Weights of a small mixture-of-experts language model, trained from scratch on English Wikipedia.
Size: 17 layers, width 128, vocabulary 6619, 6.86M parameters.
Experts: 16 experts in each of 16 layers, 64 squared ReLU neurons an expert, 2 picks a token, a softmax router, 2 empty slots to pick, a shared expert of 128 neurons.
Training: a variant of Muon for the experts, 499M tokens, 7612 steps.
Below are experts of layer 11 (counted from 0) of a mixture-of-experts language model. Rows are named router (the router's row for the expert) and show model dimensions 0-127. Each number is 128 + 32 x the weight over its row's rms, rounded and kept within 0 to 255.
After each expert's rows: "gets" lists some tokens that make up at least twice as much of what it gets as of all text. This comes from a sample of Wikipedia text that the model never trained on. Tokens count by the router's weight.

# expert 15
router [135  95 121 127 139 156 147 143  96  85  95  93 162 158 124 155 144 121 130 127 141 103 163 133  71  96 104 122 178  87 101 153 128  89 114 127 194 134 135 170 137 124 118 126 145  66 106 132  60 163 169 142 122 113 174 145 134 157 121 140 129 150 146 140  82  85 184 124  52 142 160 122 117 133 133 131 122 183 151  96 112 182 144 133 109 157 124 137 151 113  68 149 148 163 134 134  96 234 168 142  38 116 143  88 100 105  86 172 115 149  89 136 154 154 133  92 101 139 160 141 150 104  96 158 136  92  59 212]
gets: " | ", "0", "1", "2", "3", "4"

# expert 9
router [109 107 114 210 140 166 130 155 132 162  88 111 227 116 186 138 140 172  67 105 143 148 104 182  98 150 152  86 132 153  86 121 151 204 127 114 149 150 109  95 146  79 149 149 160 123 124 153 144 144 101 114 122 211 133 148  80  99 100  78  99 161 109 100 145 153  75  95 181 166 110 119 131  92 108  97 117 121  71 107 132  99  95 158 140  87 164  81  93 160 135 154 116 131  94 128  89 110  83  99  77 133  97 132  98 138 206  93  64 127 133 116  97 173 126 126 154 140 124 144 128 111 118 131 166 129 133 136]
gets: " B", " A", " S", " b", " E", " I"

# expert 2
router [151 111 167 125  95 149 171 113 117 157 113 115 174 197 116 133 144  73 159 119 103 129 107 130 106 100 100 171 128 155 164 151 161  92  95 186 124  99 178 152  83 106 157 114  99  97 114 142 161 126 100 166 112 133 137 123 172  66 105  79  83 117 120  91 140 125  92 164 102 131 105 106 150  63  33 128  72 152 167 176 154  98 102 105  96 169 170 160 110 124  99  86 143 150 166 156 158 113 134 139 182 108 140 131 106 215 131 130 114 125 189 192  79  66 137 123 130 130 152 144  94 153 131  88  97 112 125 132]
gets: " L", " c", " C", " F", " D", " R"

# expert 0
router [111 133  66 137 142 176 126 169  73 137 140 172 149  84 146 141 171  99  86 155 129  80 113 139 123  88 138 151 149 133 148 113 118 143 116 131  88 111 147 154 102 151 122  92 133  84 157 140 119  97 137  98 116 113 137 147  89 127 251 136 143 181 106 165 127 141 171 122  72 129  92  74 117  89  92 148 136  66 119 103 145 164 137 136 187 148 145 171 155 102 137 142  96 104 121 122 141  62 173 110 155 116 208 133 123 120  74 129 176  77 102  50 161 117 153  77 138 135 148 158  97 163  80  87 138 123 132 152]
gets: "\n", "1", "2", "-", "| ", ", "

# expert 13
router [132  82  82 145 126  90 101 182 124 120 176 164 113  92 187  47 130  78 219 153 129  95 136 116 115 147 141 154 138 156 133 111 140 153 124 112 129 161 143 132 125 100 120 157 103 118 129 119 130 107  73 142 135 136 128 121  77 127 108 126 117 153  59 179 152 135  97 141 145  53 181 144 148 182 116 119  89 134 150 197 116  77 156 138 130  96 110 122  67 159 186 124  59  73 152 116 167 155 135 132 167 121 114 128 125  91 150 134 150 184  81  98 166  99  51 155 137  97 110 124 170 119 145 106 139 165 116  97]
gets: ",", " and", " in", " to", " was", " is"

# expert 10
router [138 112 158  75 147 117 142 153 113  60  85 140 101 168 196 173 122  95 110 121 128 122 107  45  93 159 146 121 107 160 102 106 137 124 177 160  51 103 102 162 128 123  63  98 118 118 127 189  61 193 111  94 139  91 124 143 109 100 133 106 161 124 180 114  94 148 152 148 113 110 149  73 172 141 172 164 144  67 128  87 189 125 128 151 143 124 120  42 113 154 103 154 111 149 137 124 134 103 167 116 100 161 196 129 109 114 140 144  77  82 118 131 144 145 147 114 164 176 139 117 162 140  88 121 132 134  84 110]
gets: "2", ")", "5", "3", "6", "4"

# expert 1
router [113 163 117 110 153 137  97 101 174  89 179 145 135 118 126  76 124 125 143 125  75 105  84  98  94 117 104 145 180 175  79 147 152 140 132 165 175 157 128 151 105  84 123 104 132 126 147 144 172  94 114 185 161 116 120 156 120 134 115 173  94 104  81 117 118 180 147  97 140 109 176 119  91 178 137 130 150 164 140 126 172  98 154  85 136  98 137 138 137 108 140  24 149  76  66 133 139 105 152 102 128 180  96 164 123  90 146 164 151 200  71  89 100 120  55 167 119 163 184 162  98 116 121  78 123 120 150  97]
gets: " |", ":", " of", " the", "|", ";"

# expert 14
router [121 145 120 101 103 123 155  90 117 109 116 152 151 122 156 137 154 120 115 116 165  98 100 123  97 113 110 108 169 131 141 116  18 143 126 127  81 140 158 139 167 155  71 153 152 160 139 113 182  91 191 150 131  85 138  87 143 105 141 148 125 132 142 104 174  99 112 149 135 110 168 161 195 172 175  84 122  89 101 193  67  73 115  85  84 183 132 122 110 112 143 128 136  84 162 159  97  91  74 133 164 103 142 105 148 135 178 114 147 222  67 140 106 145 148 127 145 137 129 111 107 107  52 119 131  91 165 114]
gets: ".", "\n\n", " (", "==", "===", " \""

# expert 5
router [140 159  83 143 123 113 121 167 183  96 145 132 104  80  97  94 120 130 179 115 123 107 114  95 191 128 183 134 108  97  95  84 128 172 103 127 114 102 110 190 130 145 132 165 146 163 122 122 124 120 172 145 131 124 171 151 120 142  68 107 143  90 126 149  60  96 143 110 122 152 174 126 126  82 183  97 145 148 121  65 178 175 159 121 132  58  46  86 148 113 166 145 103 107 132 106 115 165 121 129  68 171 151 134 136 105 160 110 132 128 205 108 166  90 155 116 155 144  54 140  92  83 161 181 142 141 140 170]
gets: "s", "ing", "es", "ed", "ers", "ations"